{
  "num_hidden_layers": 9,
  "experts_per_token": 4,
  "d_expert": 32,
  "routed_scale": 2.5,
  "shared_expert_gate": true,
  "max_seq_len": 256
}
Below are experts of layer 5 (counted from 0) of a mixture-of-experts language model. Rows are named router (the router's row for the expert), gate (a neuron's input weights, with its number), up (a neuron's input weights, with its number), down (a neuron's output weights, with its number) and show model dimensions 0-159. Each number is 128 + 24 x the weight over its row's rms, rounded and kept within 0 to 255. Numbers have three digits each.
Before each expert's rows: a language model's description of what the expert responds to; "gets" lists some tokens that make up at least twice as much of what it gets as of all text. This comes from a sample of Wikipedia text that the model never trained on. Tokens count by the router's weight.

# expert 59
What it handles: Pipes and first tokens of table cells or new lines, such as A, The, digits after team names, and men's, youth, Sports.
gets: " | ", "A", "C", "  -", "The", ";"
router:098158154107161123114159101110160139100159099154109152104150155110144147102113163103150152099140111101089092097161092132148154095154154129117110106164151101155142139107131099140153159141101123168099135158102153144158141102121161115098100102089105161146101148148105120110155148092161112143105106115150091150118149099144165159104099157104109136122125115155143155142096113139153154137150099101149159148111103138153105102149125115102111100164119159151116096151090120158126129153152099
gate0:100130121141170156110141122113153141086139162144106171106119155145136165115114150120145131108148121115084151129137104126152138101161145138101111136130158109145141158127126089159195126111130094152091114140114146128177157145110129113111128105129113160154128137146121111125143155080190083145068121106119058167110130107138145131114115111098099171128116119169123176158102140144131141112136111097169149104105092144144117118135129112131132082147099131139128152163113167126105103125139106
up0:165154135141156126108129112120119136131128117111069142104164155130150105032121118124129135101127135102125142118164166143145123125122133154124143098164143134149125150099090174170160180120110103161105142144144099166115117136121155151132117114132096149095127167123101100111140136128105094127130089087158154117099148106148132166084134121154128105099113119123155099114073134119143144152123127125150137155142135098140072121125097123119127167092112135143115100191128095133117114134109145
down0:126130103125124139144075096126065148156103150139135109140092124141142146136136116130095115180148099106153127107151145182157119142129073146149185115116169128129110129149149137187149149120130123098126139117118122128122111126091113099145094180140133155141115130151143106085188116144096135125077115100106152159125103133115120091107119118144105095109090104119146161125175151144155136136105065112121101153141140149144139123121117104110089096130159127150126116117173134105145135115135119
gate1:139178146139111134117134125105137179145181117144106154120130143140154145112119159054123154151110105118128124127156083131137154130123147125113097132169120120154163148158184095123157139082121112138092134137120144114136148106121163112131073101114117132159065153150114130121123160129110131110130124108137120165096178100123147133107139131093096137107115125173131185127099128148143144107167121110142142116121102148164104125125109094108104108166089109165130114119133138156086113141153094
up1:082157140105142118121149118123155157154125137096123138145166113125103155140160159099110141131111135140130134165122108097118173146111123081103087139163102135140104119185139039134107137110158111147097136123148144134126124136137145122129160120121140161126095159137119141121117145109108108145179106150087119140132112106115146120163140107118148187139146124111091146126109120125159140092141125152091135134119143189103133112135145159133154113137134081118157125099117174160101144058113153
down1:109142141121170144132126145148138164120196140109097144163117125139184147098141156091168110127119163138145154132099088131138136108147189099135098094125162123110144119073128126101166125114150099154125109144098124148137145131136117108131124118087076111162127151109116122124090140120131127140133142086119118117127117099117154159119141119115109125110114159160125104164104143128139143160136155094168164150128126138158133110105170151132092133142092123114079132108064151142117086167132098
gate2:139162126128148100089133096119167129112177086167125139078113137146134131121116106103159164087122123104129132102141136179125116089143103146098146122148124110126130125122121131105163149129085109140169121145129130125149180116139183118087107129090105143145122143185122123131157168107120133139138135116141127161087135096099119166090105125118108126085094105138151103114116167152111133127169085117116134123114088161149136146199134104079096127136156136131129139135119134109092098145144124
up2:139108124144175102124144148159144114106159117105128117118084137090090146127117124144141131095095132106134132121121122150127098119158132123129111127118121123129078122147131116091157144135125136133163130162118085138163100133138151134120094048124139133093163098118107168120142143132125171154111126169124160140138118122129115108113121097128137141116105093093129118156133156124120129134113143156112071128126125093194152092169089110159145180109151085150138148154111179089131115190111122
down2:093129114145129104156106152105124151158115152122172137157118123116168129095164114107104135055122123142141118111130137136137112074148167125125125121138129123136131099159125128170195124144129103113158132094125121102160087118091096147150128119137138103043158109096137111132149107125159129098130105124153109116135145131144153155102143105128176118111079102138165072161140159121133117142136116100108131127128155147111147109103088137125137137139167145139151135096135136125176166165144110
gate3:149150130060117134129125119101150139107183109134117143123139161148140153047137130113123158095142076092121126111167117147168155109154128103114111109153141103177150150092142141145147146105123121131142178112114125168136129104106141125109115155124135149122094136141080113056150151125151096128101130102141122158110166104162116134128129128111134150117111119147137174124090156145168154146155136093138153145113108137144067131137151127111140104143099148128105127146117133143093120171138127
up3:184132136086072130142093128131099170103176116097151097127115143120115104111119077134096144123120129134139118127161133116134141134128097137152145155150127154121117115114112204115101140125148146129147166067111119090108116137124108155138116150161151115120129105120146143069137140135138116122092184158099156098116138136130151107162161109112145131129130129113108160119094149080171157121144142127133141127154150137119079166095104122141181134111115083133129126119157146110130146146120175
down3:106128101094174139108133120135079137103107096101152107125145131119139110117182119125133131100124119116129142142142185159157137123127130139122091141171128179134142078165134154127095153096130097133128137110137136160118152138094103109110136145161128155143136121093099140139158131089132131115121150121122157138127152141103129127159127095134163153122125101098131129107067121162144155106119107112109122134109151148169108079161125120115137154048157186141160112139083096153162119101107143
gate4:147135126145127156088150080107128170099160090145091145106116151112179124096096157113161138112136106111112102102135107146152138123192130093122097133161158095139189140112134123162132120098088129128102103147096167165159161108122140097114130103100108120142130152127137113122105138127166122151115125103131111140091153127132176150093098134131083141130112100157146142146125131127113151174155097083165135157130108120153107107145141113116105113136086148151129090129110150177115108137125114
up4:179080098146113160132110105142101176133146121109121098134114137131167095123097156147143100130098100137144122139125150143146102152149126133120165169156126130093139095107133146149104104099128161109137119138136140135182128133164129102151163098146130074097154099087155102122086101145122133135138139132121145108118163161140160133091098111174062113170142100114113142124156097112077111161102115117123096162166144093143126144115118144112132146121095132123154115092142134140121092127097111
down4:118121100109143092078143138169133155189125117128122147127120128133115097141163122127119173105113094145148129062136097154120125094113080104139149162126114148152125129162148113129095141112131119041143157144121158112113085136138147143177120142112136129109151116115138139111119102126137151145116068112139137140137129135176121121103121140111153135154163135130130128110166095084131136092100150121128121108153154189141091086128105111126146100120196149125152134102135145112125149104126130
gate5:120157148139158137119132093144164122108136113137126158112135130141157156127132142116121143109139130105139142135138132167161134123175132104126084102117128108154150140127137065135140163134107109132092144139094156131142123104142154078111092123109108130183095122139106075153127167103160089130094096081159103133106127107102155150118064116116085119109098108178148154134104186160113149149149142127130142161107116138117092141149116133152094115135126180145101099145121110147118083143145113
up5:150116191079077171120137121149148111144142149127128113129149139114132132140134116121128136131108108131121118117147108082110148137088177105127130144119092111139123138120132149141110109079084117095177122144142148135133118148117105140126151152134152156125151150175136113094154139130098088111086181147134096173162159134130097131134132154073186137109118133125100150134111085152139099115142131128129148122110133102085156118139163091099118098168103072150146148129167148105122134122098135
down5:119102121126137141127157091123136141089117151101178109114119098139121126132106144158149129161152119111126099129122131110176059123097157150127075152127105120089124152128117150124082097162131123138172117071076163149143152131142113092151107146126143114146163158112102115158101146109084117129162173140107119132087129182078154124162115147141133154123146150118114107178096108117138095129151126126108152122122114110094128137133136094145142130135127143121129149111184149122145089100107131
gate6:109167105115161106135139089126121136119157102160121156073172146111149171108152163104181156142149104127126107087140096130126108110145138110106139108161129122143170114119135114147149162096110084104132113137105147138143148101106142111135120132098096128157121162153127129105163115117133122180113112110156087157106145084128108159115138135100136115111126103152187127142144156124131123100145110061162179183107122129105135110135127111107093101107116160143096110143118157148120101123100127
up6:128129182081130122127106149126099114121135164123122141148104150213148100122102111135124102126121168167093144145135129128139159103081176173110086164174139109108122168116139123166135128134098126152137150148093117128118112102151128118130112135142144171131110100108106114131094134126158143090122141133129134124111150135112146111083126144128084114128145117120077160114089109137158151136154116139113096143105128151126141162105100155140180122136150098107087115128105104093157110125178093
down6:155152103125113109131119099136107108110139112092100176112107113133140156086125129122115122149100141137122158104157190116137114104177151117124145130096124149180177160123142161115109134095119133157134107162125153134109132107117104114122156156116175154126113175138123094158084127155128097148144183150146109104118123160169122079131120091143139141128168133131098145128110143152091109145118114140159117101095122107110125109101161115146099152125113104095169086165168111116163112138115093
gate7:065144160101134125120128096119140159088107139157115148096167153135127135108092129107157151099132122123118065132166123141154163090115113154114106125115131115149125161096087099127169130109100142155145145164083155113173116127126153089119121096109126118134130144146117143118113141097137131143116125115157082145124152116146151166109084144139105123094132111168149147161136111128152124171147105090146132140110118158202094116133127103110122108126070135141124097142118163156106115160120110
up7:090132117103096126126158152152122136185095103138171134138138103118104141103101162129112128119139123154116080155123119117116088124145130111097124143143148146120143145113145080098143106130087132141146128137129104124102139134125144114140136166139135132114128164153106102106098116064128080173122112147171149171134130089120146124135115155119121170114163128114141125137118126113198130107147152106130168126106118134081134155104211145142129093104141110114138119141096155198152133138111123
down7:127135158164116128148105133130131104115164116110161050141123130141104121124145136092171098198123154113126103130171090134134114164161141149145117106100167138109107137095143105106118136121156130152120115117127108118135165115124099124110173172141103110155117120124172144142124150149111117196101185079119146112159125124111132080126120120081132083102130143145106098162104161153095116125143116113146127147123118140095141122158162141143092144134108141096124137111125106159089116144130120
gate8:139151126107139147102133124115153149102142057129106159100104146121157142124103105142134135128127111117132097102147102149119118134139107074151110085140124149129143150142166130110157134101125117144119136137136154137118146122102173155070088130101115125140079146145126090086099125138165107130113108122157113133087163079100182132101130140119127177130122145143136176121064108145137143075155137115154139109118112131110082163143104132121119080159142115128101121151124142175160137127101144
up8:132137131121112116110103127146140082113107120141085115091087162131133116118138128131163099083135121148113150145123131134115099120116132137104126142114156126138115138139135107116131122166112133126172121119154120095094151139173088134128163113097126153094143121108130154132113120121157129142123123111116123069142140140104091130094155186128139127107104130118170099154158121107076139183089101123111130053156090143144153108132107107130113130153133185164153139175107105058119143164150136
down8:146133118172109126107140140139130112103098130106137126131130108119099096138113092158116142137128093137112108145093148114134097110101098132143149114137128116150156135137089174167102098160115139142119127144139164155106119083108127122135137076091143114149076123171109125120161127168161086182119148153170133132125147153178128120074091138129144134167140138114170137126148125124088079141139168154104114133109095113107074148111126103121161145149112131125157153130164082120172151122138117

# expert 26
What it handles: Dashes and separators in personnel or cast lists, e.g. "Max Read - guitar", plus plural endings and "features", "served".
gets: " –", " -", "s,", " or", "s and", " | "
router:109153155105169129107154093092159138103152108143100162104154153126147155115103148095148141107135112101093105096154104146138155104154162136111105099155142113162142147118144105147164154150097118149095149156091161139153135105123160122102096114106106167153096146160112103117152155102162126140098097100150095140120144096142151161129109157106111147104117111162154153143094116140153147144152099099154163156103097159155118088165131127111099107162124143148103095159094106142126118139147111
gate2:127139108128105121147144116107119156093124119178120138092172128136148139121119149106159138132121121089139084105142119177143114087145158126109105127153166105135138136113154145128165151124087103134118143169085130135159119121116173147098117127112136139147085159157104126071124116128123077119116105137122126169120161122145174170116099137084153121083123099119127141131140114172175157161151121087160125136128112108164106144117126125143117088165100137126152102125095145137075103134158088
up2:127130170125100085103129124119141117157136118143110142140142174162164112135112175137101096143155145134115132130139091131164116131186152144104175110127159126139151139113137121063081105103116139135130171142130121111126116113151112126128120095126083120116161116105170099108131113129130117090125174137138120143156175110127117139117080112067130081175091166142165114127100178103149084117123131110128149115126135101150116142140143105155117120148126109107169150101158145144142119125095151
down2:115151098136132166121117118169067119109158131209104150153137170141141136133087150173149114144106146149093162101097127105124091148114140126110090125101154129116131120166165123100133105167117139133128162120151124131089114121129163112126129137153092180121133139141100144119128090120127141143138128159148127137111112129120103124146140140124132084154135104097119122144107131141126123139155162123129112180079130105079133148091133119126079102111096140083141148124139117150133152119072069
gate3:114132131119138132110141123104176168133168111159124166096129133122142125114102145098141161111143057111083118118155105166146115076154161130112105105135164109175154156131137108141140130119120090157129140147070162142159155106118156104083116112100115168143117154151118114117153134116183137143080086109155095168116127121120167145097100140119125116116092107161153131138100143147131145164133108102152148127139109172113106107159128123097100113155125149147129108153114123141097136142140107
up3:134118129123099136116106145123136130156145161107150141183098121140148058127099146114122134130085097172076143130120149137153091098149155144158174153110136102139140140135107102158106097150132082102131141132104120144086148128138138105114158122124145127105160154092090124146148077127180179132109065109146159146136122124099103161099109154127126143149123144139129083130100103096112097155120144104114187130140126165102152123127139123122137161144130114112115119166148094131141144105140140
down3:165126179119146095124123117110141126150117113150152123172122131101135057145110114099120093129117126093118178169120131116105099151141160115137120100086137146119153079088109129139162119164092147130156134169100133114148090083142117139124128075111157102132135128112122158136139111140147093151101171123168147122166157134110092141116107134084110108128137178143125124094144132151108164117154130133084133144088147102159148156150157148158131125119114147128122139142102097149175117107122102
gate4:129165143089147130120128112128138180111153118178108149102128135120162145094126162093163162088134133113105116110158102161128101114170149084112121120124162118157163138111119111128159133092102100160137160131071135152113152101097158140116131105121101156122126142152084104076125165131138089153101120122125113153092147100147125151125130130102109161132105101149152169150084106179158122130157108142165132115103092119126095090124149133128119089147119145127117115158109135122086112163133133
up4:074155178169149135132146139104106110141114125143123119144101137163084121138119141134158113154077106130144149137155104119107099145123133106140124117114118126104123148129143150117140134151117102137184111102088140134142102133137149125110090080139081106184088136139109142133133131102142115115111110142105129111144159128173128123136156138179066135118113124123043115154104125126144179070171142139167162119105141136106133135127095122161084114143147123119124151151113159120164130131137144
down4:118119142173123106119143090126132131120131120114133197117101131119149061158165149098115127138133127158105149149161152104130137101141144138159134157108123111083168136124146186117118133083125133173106123104104133148175117105136130104107128108131089136156161129144061134126165169148123177087083133149156156137123144112156141137108119109093116109128160130081132084114169134134158091106112151147115135144131127115133137132113109129137111165130130098126082117168130114155126088140136145
gate5:107178147123143172099148134104158120135128102135096145096139137156154157060075126099143142118150120103111094116146119136199139121208123124106125114110143119097157148130149091128129126087109103134100163140162117108140108130128156168118105099122119143130115138137123110102172145104165124167134107108114105164094135110133118130087097161126134134110124093160170128141136115137139123106141109104166155140123120141097085129137141109096087146130095151127111103148123147144134122164127086
up5:105109096115111116134118163107136143125095148140109119122138120167101137132100113128147140144120156137077104124125126121133142127186113148131124145114132176070126105112099113140102107111120127112138142090196128113095095154133132145130141132141111125112117135147120122103194049125181170145170133139103081149070119111174123123121152120172135165135141112154123132146150151129091126092147100149172179168103120109121129128105142121122119130134114146108145123112115157133128141115125176
down5:122090107133128114151133133156163102087173048113136135194138118111104090095106137141108127129130099089126135153123131161103131171147128158126136099157099129130105144082106109104139115102157170130190127152117124124161110130149118102108105172095159109127137128131182176152151129101114141136121134127132137125170119131117125128120142146118104098170117116098149118119110129158160136165136161151124087114140155141141117120140148158136147100123132150127125124114130104110169096164148068
gate6:088130153105129172091121086100137140109155103146124174102175137159128136111099125105163153098178117136145108101103117138159137090124143142096101125130134124166137148154137081137129126128112138134113161140098171146146147125153133113133135099106103149140135141163111085089152147105149117148108113096149094129151188109146136175086099117118134127114125105129140107114145172125124131103126112106145096144097118107147127121169197096098109126137116151146060100157125108150124127131150140
up6:139110104115073124139122135119157136178137123135124151109113153151168115129139122122099142133120143113108108159138104097135160093151124120110121129130120131108118087100136151115130133086117098137092105131112115086122134113095122095121140138116132107133120177117148153144209086111135096152134162097123143170113070119149113137158126104162155187153099123146152181145131129103094132165122117135140127109126139164131110129098070098115129100160110143111183088139153134176104148133117126
down6:103146126159108120142134164143129103108173136173108051120118155119117142168160141099098151117118109111127142152144130128153139169100137148107101135134100119126111125132147133102108106118140146120156116104155133113120127149131115142168124128142140159096096131134133111158170103134048112127149113103105133128134126155105161115109093093125124159147116126129113159174112128139084139145158121154126086159165126093141133144165146146107127122118121161078145127083140129119125162203087085
gate7:098150122159131129130177087099145147118114126153105156118122120136147132098111125139101134139144137125112078055143142156151173083156115150101107093164138123170149122128108097149123161119072126165106124168101205136128151128125148108118121140119089161154071168142107098137131136133141130151097108144170124141106128112123154146135106167122156132116120098139193111132123125151094124136138125117134146127106123161099136129123164126120094118144143168153101100136124121098106111117112095
up7:125102153170101111136141086132120116128107126136102145141090087149096107140148109141126119158139148161168128119080148139129161093118125163101124107109118141179126118153105115144082118175103150100124105101114145145089114155151148090171135111129107139149106118097152097172127103141124172113101134148153164124128109152116110140199115145126115123167148141135150110130146096129050113156112136119098134159115137145080159157093164143143103151117137147118104112133136092107122140110110131
down7:146137147112118150162126155121147156121138127134157122126177121090114093138120105169109120113120068096128144189170135094144122115138133145147124070102104183127097131124172116165185125141086116134145123110141154131179099119124092112115100139113146111115093135134110148123154115140090127103148134102119145132148161110120127110116077168093144156151099140134165080103140123137158122136091163141148131119116158110095122141143168111133101161114125128163097163129110108124135132091147115
gate8:102132141101131158124134102115154144121125133162127141108143123131122164111133137125152141149125129106122138094110117103141139138177115079118108101127163117124168166152118108187143111131099093135130152153108137138124156135146156128111145125103109132127096181161120081124110135157149118127102110150144117134071124105147117122149134095087173132110093160178136164174143161142138116149181068109139138165076095152127122141158129112129165122144115159119121059182113134135112123129118117
up8:174094137132129100138149121108096114112122135141119115126116105127126146090154124118134147141147119143180101085121116150152140121167141129118129138116149154165120149125149131107152156111129091157119132095125129081101116118075132166135132049123128183117130141089124108122147109137141113128113176134113126131122119111108107169148133122154128175138082124118145095109152083111115153073114116130131110109178119114188134087126160153163068138134124145145170150164120139114124147110098100
down8:120104120105146146107154130121151112127154127131145131090100099110150153121102086160133165111102089157122150144099147119135161080161057133147129143088166132097111087165178130120138117126121112099113120125143121143100128158124128144084110144130119125112115137121129106133137153170116158145141134138120105107131139104163143153098127112131160134153102131128151113086125140113133118102142117123147118093112114160104081154142190150092108105147105184176142116099148152149130129125158052
gate9:110145087078128165104138112073154143081139145137110126113181153143166140114122154121142149095150097143103123109140098146181131106155187125107139124144149099164145170114175114147140143133096107125099161167119144127146130116120169125121064107112115142117119138135112114103147124119141121098104141124161132147100141129152131149122116195099144104136121110139118118142120134138176140118141126106156147163128066165131114138155106102128099106133110147152138104162077093124116144125138113
up9:130142124108129175128105112153125120119133127115130086146139143126111129140030167158109127122077138164112090127127096083126148112108128118109138104137143129112104074136122133173124137117109117117147161153131148098145116135143092169108145110132124162110124108087137143154117132144165144183116135145121106143139103135129128138130098094129136170118128118129113088199138116158075142106161144126127131083165106100153134117119176129122114135182114127123167125137140100164145154150098136
down9:111125118145130121125107138172143147107168059069088155115142166100137143116121096098114078164114124128075150132151070121123148123127135150141124097144093151110096151140121114127101109140137147121133168094156135174122110126128168152102125129129095115144172114145121166090142120112161134115124115151152128126098145079111126166101163140140108134160119128147091091134112123112101133138161144161140135107151174147115131148141160141102087117157116145105152130129078152122116121148094097
gate10:108167136088127130151120140100144163098143138149074138131166156159177138094135160118185126128117102097094124129125093129135121131123130125100119126145110122123153150116119120166123142139117140147079151169126153129142132090080146095071121137086110117134094162135112108110166113119164132134137128136122152148096138109136185153119086139120121126122110102143123183131098107141140170110138111111126134128124120137130094109123138157134120126186106138131078077163106126168121127142181087
up10:146113118097143137119135141123133072138127134133117105123129140153141097117119174126178138088101143118075091137119147127099162127142099145100153113156172131118159107117122155154136133153166119112144153109151079139115107121129116182103134083149094092166134157129114082105131122100105091113123138103141112114111136140100128161146124121140122118122153124151149069133163106095130136149141147108143099151143069158153162113145189148140124136115132145170136124161133178068118143140117120
down10:138108143143125141150148164145185134099128110123146141105132084104097113102092144116105152121130098180143113118113137106088132137150079115108131069092144103104125072101122156149117153099088151116133114162093132139151133113141127142134110154135078188143165163140092155153132152112150143145113133164134115086150092100165133157144143096108144121114103128106159146113147099110117149161093179149136117154119120135148131140111114156135112105121104157154151133126179146137125134103125096

# expert 46
What it handles: Empty or dash-filled table cell separators in discographies, election and filmography tables, plus credit phrases like directed by, written by.
gets: " |  |", " | ", " V", " |  | ", " v", " |"
router:095151166113164121113157104100152139108147103154112167099151158131155159110105162101155159109130106109097103092161098142149152103155159124113092105146155099141141142109149113149149156120103131160095133153098155144158148113112162114096093099095116147146106148156100103104145158112162105145099093112141098148119145098137152161115099152107113154114118113160153145145092121150142166133155104109152164145116099142136101102154145115103101087167116152150105095162096103146125126153135113
gate1:057155140119163135120158088138143138097130093171088140138170146116148141127141143111131116093129113093130113088181085089155133147141114121128109124132088129157157145131166132151119135100123134165100117144144115149130138110140127112084067129107116158133067135161102103116170132107147120139124116091132113166112145109126128150106087142107140153108087111140209166147096122136118141130125126125135148144105106119136108146166152115132084098154113144146160135154105131125123129125100113
up1:077160138139094074136140111151118109131163119119079118127139124109158129160117134138096139123165094075141143143146113138118110153161091119115109128117113151155088124118148154127097152061157137115129141106161138117132148125136098132119133107137129166118102132153135144155099124140181159115118134136130128144118108145145151097152095100131069096175101107149167138139189127148107118116103166149095136104186157148128111160146145138131101129121147116123150153105143163116136107118066125
down1:080143139156095108126104078153087103131137142167150102124168113114118114097118123155154158153128142092144094099145175099177128101130139143157134147121129121115158128123122122132130137105115124138139114150172138130150147119085116115129091117135135151081142112138115158099108129126078146115166161144128115126148143156118118182154118178129173122090122119111084093122137122149145131098098115144133134118148142128068161073124090119153128124153106110158101130142151109160173178122115108
gate2:100175154095122139120177084097164170120143152148093139104142126105166172094113161116161138081119117061092113134166094137118146111152129084117116105159158120134170145123184101160163137111125103171119121120103134147151122125098128126075104106117124156163108150155099118136127157091151142150089112107154099149136141113135149132107122150123107139119109129151124143121131105121162163134149101093142116103114120171125114127133117104103110088151110124152137111141114108136110138170136110
up2:150149066114124139119123135165084082111125104129153131120149147169130124110050073135111165165125133174111167120100147164134119148148124146121165123123108115138110109104055127099150135125104123131121138158162144156126149161159138096120140146111115087136145136114121117118144107116128131123112101118115121136095144129176088105129126114125175117108096120146141104127058131161133130094150139123151117184122122131152166141143104162125158132153154122118121116132111115123120126077105100
down2:153131119131129113119128125108124171184050113147116124118125156116126124116145139145108081125109124134146114111149170172183117109091082086128125155129143109154138114123131126168124160153162114157117141149105146129141168124142106116130135117147139141118107097098122119099170085134122100130092115127123117121098106115171140101131098136148135146127091132127130094119091125122097086106136171153130157097112108156168105175188107134142122143145117139144100141122142119169161166098106178
gate3:130162145097126146143167074124127110141154122131086157080145116100126149114122105119140130105101112105126114100146082131155156127172146123088125121097158091144160143126147146192124106141096119130102138140134165126169111147127152112080101143117115148132128169146141123112089152119097111173129102116125127158108136091114130172121120132091128127127081093153122122122145132141125116128165120114187118172112092134140092085117161138108109134206119141122151118142147151144120135105115097
up3:143120109146167070142108193121132143138135176147158137117097135141116102160119153159118124098084104167137108120081127142126083130085128093131131146138119120155129171119135123127139139116115088092134152119139111163105097139144141162177136140117118113113142136124122107073071134115133119110107104143157123123129124136120091114079147146127089133121109132156130153139127127131141063163158144146121114123119095112122096136165111109137143090097156135154117097112101069149113147159174112
down3:169112108108181093143148105147153144128126076105118127128142155131163115132119116086125141100112110136189103117103130131097117163145112117121098158142127117107148132122097161182117121179149122126153163051104082110124102123145101175115127168102114118139099162097140147107126126153128101106129126123097113099144158153093137101154139102148153124139139168143159108148146092141114168142115122144151142122102127126119112102102174133119146144135125117103168152123106115103114092152151173
gate4:125137135108123152086123122105171127096158132163125158090141187102148162077150131090154139079109099122123133108151118147110140095123088109125124110151137113197174103109159105142185173080091129139127132138137129143128129124123177102106111154114126164177120135115112122094108162112148138131109106089119138150145129093143143146124129135109142141102088152145159134157157105150139139156130117113151134137116092133149084111141129106117091108135131171145128108149107118106105091156128143
up4:104102142148102151090112136135150131133109139107167129120077144134118136131121136125160113147096140142134127117162143132122071106134110140136170141134166128123149142088155171119098083148156152123105108128144109127094159165179171115112094098139121124168123107138148103156070148137136159124146144106118170085133113129160140126111119117096115087121143106132149155142131131122114116103138130134131171096125143163144153173109175133129147129082082161103183122117133157126091137149072144
down4:124130122130104155177121117127134106094112111140184138156112108126135113135098152146134131154140151159153098127112135107139127123170098121143175154116149085116110096136130183084143172156123103108128092118128112128161154111125145118130165129126148108153133122141182152138113096128094169107125136121102101090109146124155091166153154115120129185127157130077126158136147149120122091117105121107124107084116141155086108117136110119161097121145108093157122111073135151167096112164099140
gate5:087161134122163149106163111096144154131151113150107145085156143143185141065143143103132154133123137116099113147167100118140144093136132115116100112136175111147152155120153123122133127112093118152094135131101157122137119089126173091123123130117083125129136125120093108135152172118169112185144097109136124145084156081128146115098105129137124162119108162149149124139087142117109149155154064108157127165089121150147096129154115112107097128150102160147120118153125143160116110111130100
up5:140100128150141155099151140075115129142151125148127129097145123127169170113142109112134122149111145150100091172138153104120111104136139141146112147119124120129089124141136140094124142117082145104098080112087171131123140115121149107147154201142096141126158129110124127158146146144158091154152139138126118129094148126111135139122132132126117156144132192121130080117143147118110156161121081132142130135049123087098103126103126149123124132151142155138119190138128114116119172175103187
down5:130144175168146164105101186136138102105136125121166119145110094120132125168103115111157145123158129052085130135160120109114169148102134143113093124137122112140140127132127110134138091118161108136162153118117129142133149131097160147121127112093084121179109161145112132171142136142173113167116114087133132148129108118074142125111125125082116109118137063141134142100121121127127098176130126093101120135115125106146124160104119106119133101128150132091131142158130167065126131155170128
gate6:127147114129182106086169087118145156070137080160076129111120134123115167132124143117112132118143128122109148121157128129121122109141127085095121077143129126131137162107136111168125200118121142127108120159131148157159126112090163082108139114092100117147099144133144116132134125085145112140118108124155100147106144119140117162095132123152110148136107133148140130205127126171123123132165092105144129170110073184109123132139115070120122119144122146138111091130110138115118104123135115
up6:102159142103128143115117120112151136160147139073111140141158175126177121083132130136138129115130122119080132119113095106117164137140152199108134130138156108135168133113055130111140071126122138127131124131115149197140134095155136140108140116101130144127135134136105128115154142109148100126109105132150141124131109100112176130144091139091150156116139068141127186109113089106141128110138123138125137106146124118170118109104163129099123144147077089166146168122144157143131115134138079
down6:116087114123154126140107144062131125126089123181089105121141135104091133136133127157106128110108159126112183180154132125130107142125128109177181115096131147097133154130108122156106145124187146132141111141135129104146113126129062089168109098150130108101121150109119103143129130141107103111118102115126146093164158127157132141134130126130146102148143098124162154161168137094134149091188109115152167159139091116115126103152152132087156154139120094150153114111140148143110134105153123
gate7:116137166084145146145166093131148109121152118130101156098129137106110124123107108115145126129094095095091121123149106145098118101189140126141094101145182120158130135160118133160174122113147140163113116131114155164174148095134157113099095113093116145132112149156096106132128113124157128172094103098127097150106164074135132151126086139113115157120115117116140144156121139128144111111121089094176102124142140196169119112129155142111095136183107122134134117152128152162139118152110138
up7:134120109147140129078136127096158126133138112153168168128143094139151121131137168116120124109144090140136125111103122152132107139081075106116166137112082122142144125086149136141096167142129104103114127151135114115136147119106117117127130104114106156138109130111116133164133122127130114157146111141138160099157116125123139141116209148120112122092168127137105127139138112160129177135167126123144112114094079083115137151143079130139166082071112140139152089129083085101109174118178102
down7:122114139140161144160168108188136124130172082152110106088137163121071124110152115126138156146172099134122098108107139141124146158166116111147128171142123153150121107137068114108097141135101138111113153125141081138150112124134152078115132159144111145149099150131156113126141108130112077131071102101147122121130102111103132087120126113177110151128146153113121104117168163143153072140105137151113161151106100095139119146118136151141112117125152141132163145122113085128112120137085163
gate8:102150129106178144124114123158169134102129131181100191083144134144169183136131130103112115136104106109105127124125115145167146105141145098113105084155132108186149137114116119152127134063110130169115129156119154141150099133088122105118140113112097196152127148132097116143096143112122093089111091103152122131123150093151163128112105138120124142118099130150143166140134119155126161101165096113133131148147124142162133141124102112097094123135121174136144094141123119159114092117146118
up8:135144118129135170151102139168136131128088117146109165130137120153125164167126104129114076195102094119122120164114127141145096145101151105151066072132101124150121118137090188126146129070099132145134125142125147123134075161133110137141149150114110151133150128092104119148115112143089133094125125141092161133151138115137138107158102090107178133150122126094112145153177121183150154091142125127123108117153136127133171154111096130108112121117118136102162107108132134174129120111134129
down8:127119148134118134111157103142129182120100142141163125148108164113105120170117085111113119131113124105150091126172113134127101142151135130133132131182122141082112133146141152179128105113182092147081096144138157121137137137152115110130158147160151117135124101120117169151148136140126116159118146120096105131099144136108112104118082121102154124146109114136109157119141108159088118165122180113092104118142171123103156171130160051146124128094161086140095119104108119159157114158152124
gate9:148134162102161152134132116081143145121152112153146136097102139136152155110159163076168120124148114121148135104139106148130173112132154122132119102148186116145179145145144091146143139094108095105107150124090134177123164118106164112122105145106094147128093147185138085116084159099170123142097108100135092139133136108130155135113158136106124146087108111143143158140132164121128148120133111101137180151073108131132087127141156137098116107132089125128099096121111134160100133142132116
up9:095152124117116126119140088143124119124111153148131121130151157132103080140087118144102110154135152120138129150158161108118116089121150104084113113163123120137121113074081180102172120120112098134137129138164164150153117122150140082155166115111126098126170124153112164101127089130121095119074118147114141147089138124133087131085071142119138146138111079136149120143161104130111099106140129114138093107098105118145168136105178133139131124183133126138121140107152175109121125083141145
down9:127096141136085101149115147119090148182121140118129124143114182114110145082127127132112121137164130099102125123125198143149167137120112085148165091131135077120101110102137112179149124109173130106100127131145126091140094103152087110164096147172160119108163115120113145114161132158106157128116148122131166135096142143135157125096108116121152130117160113135125119139098089104108121131134147131133141085084102110165151150133143148153135158102119157111123173118152107084126113106162145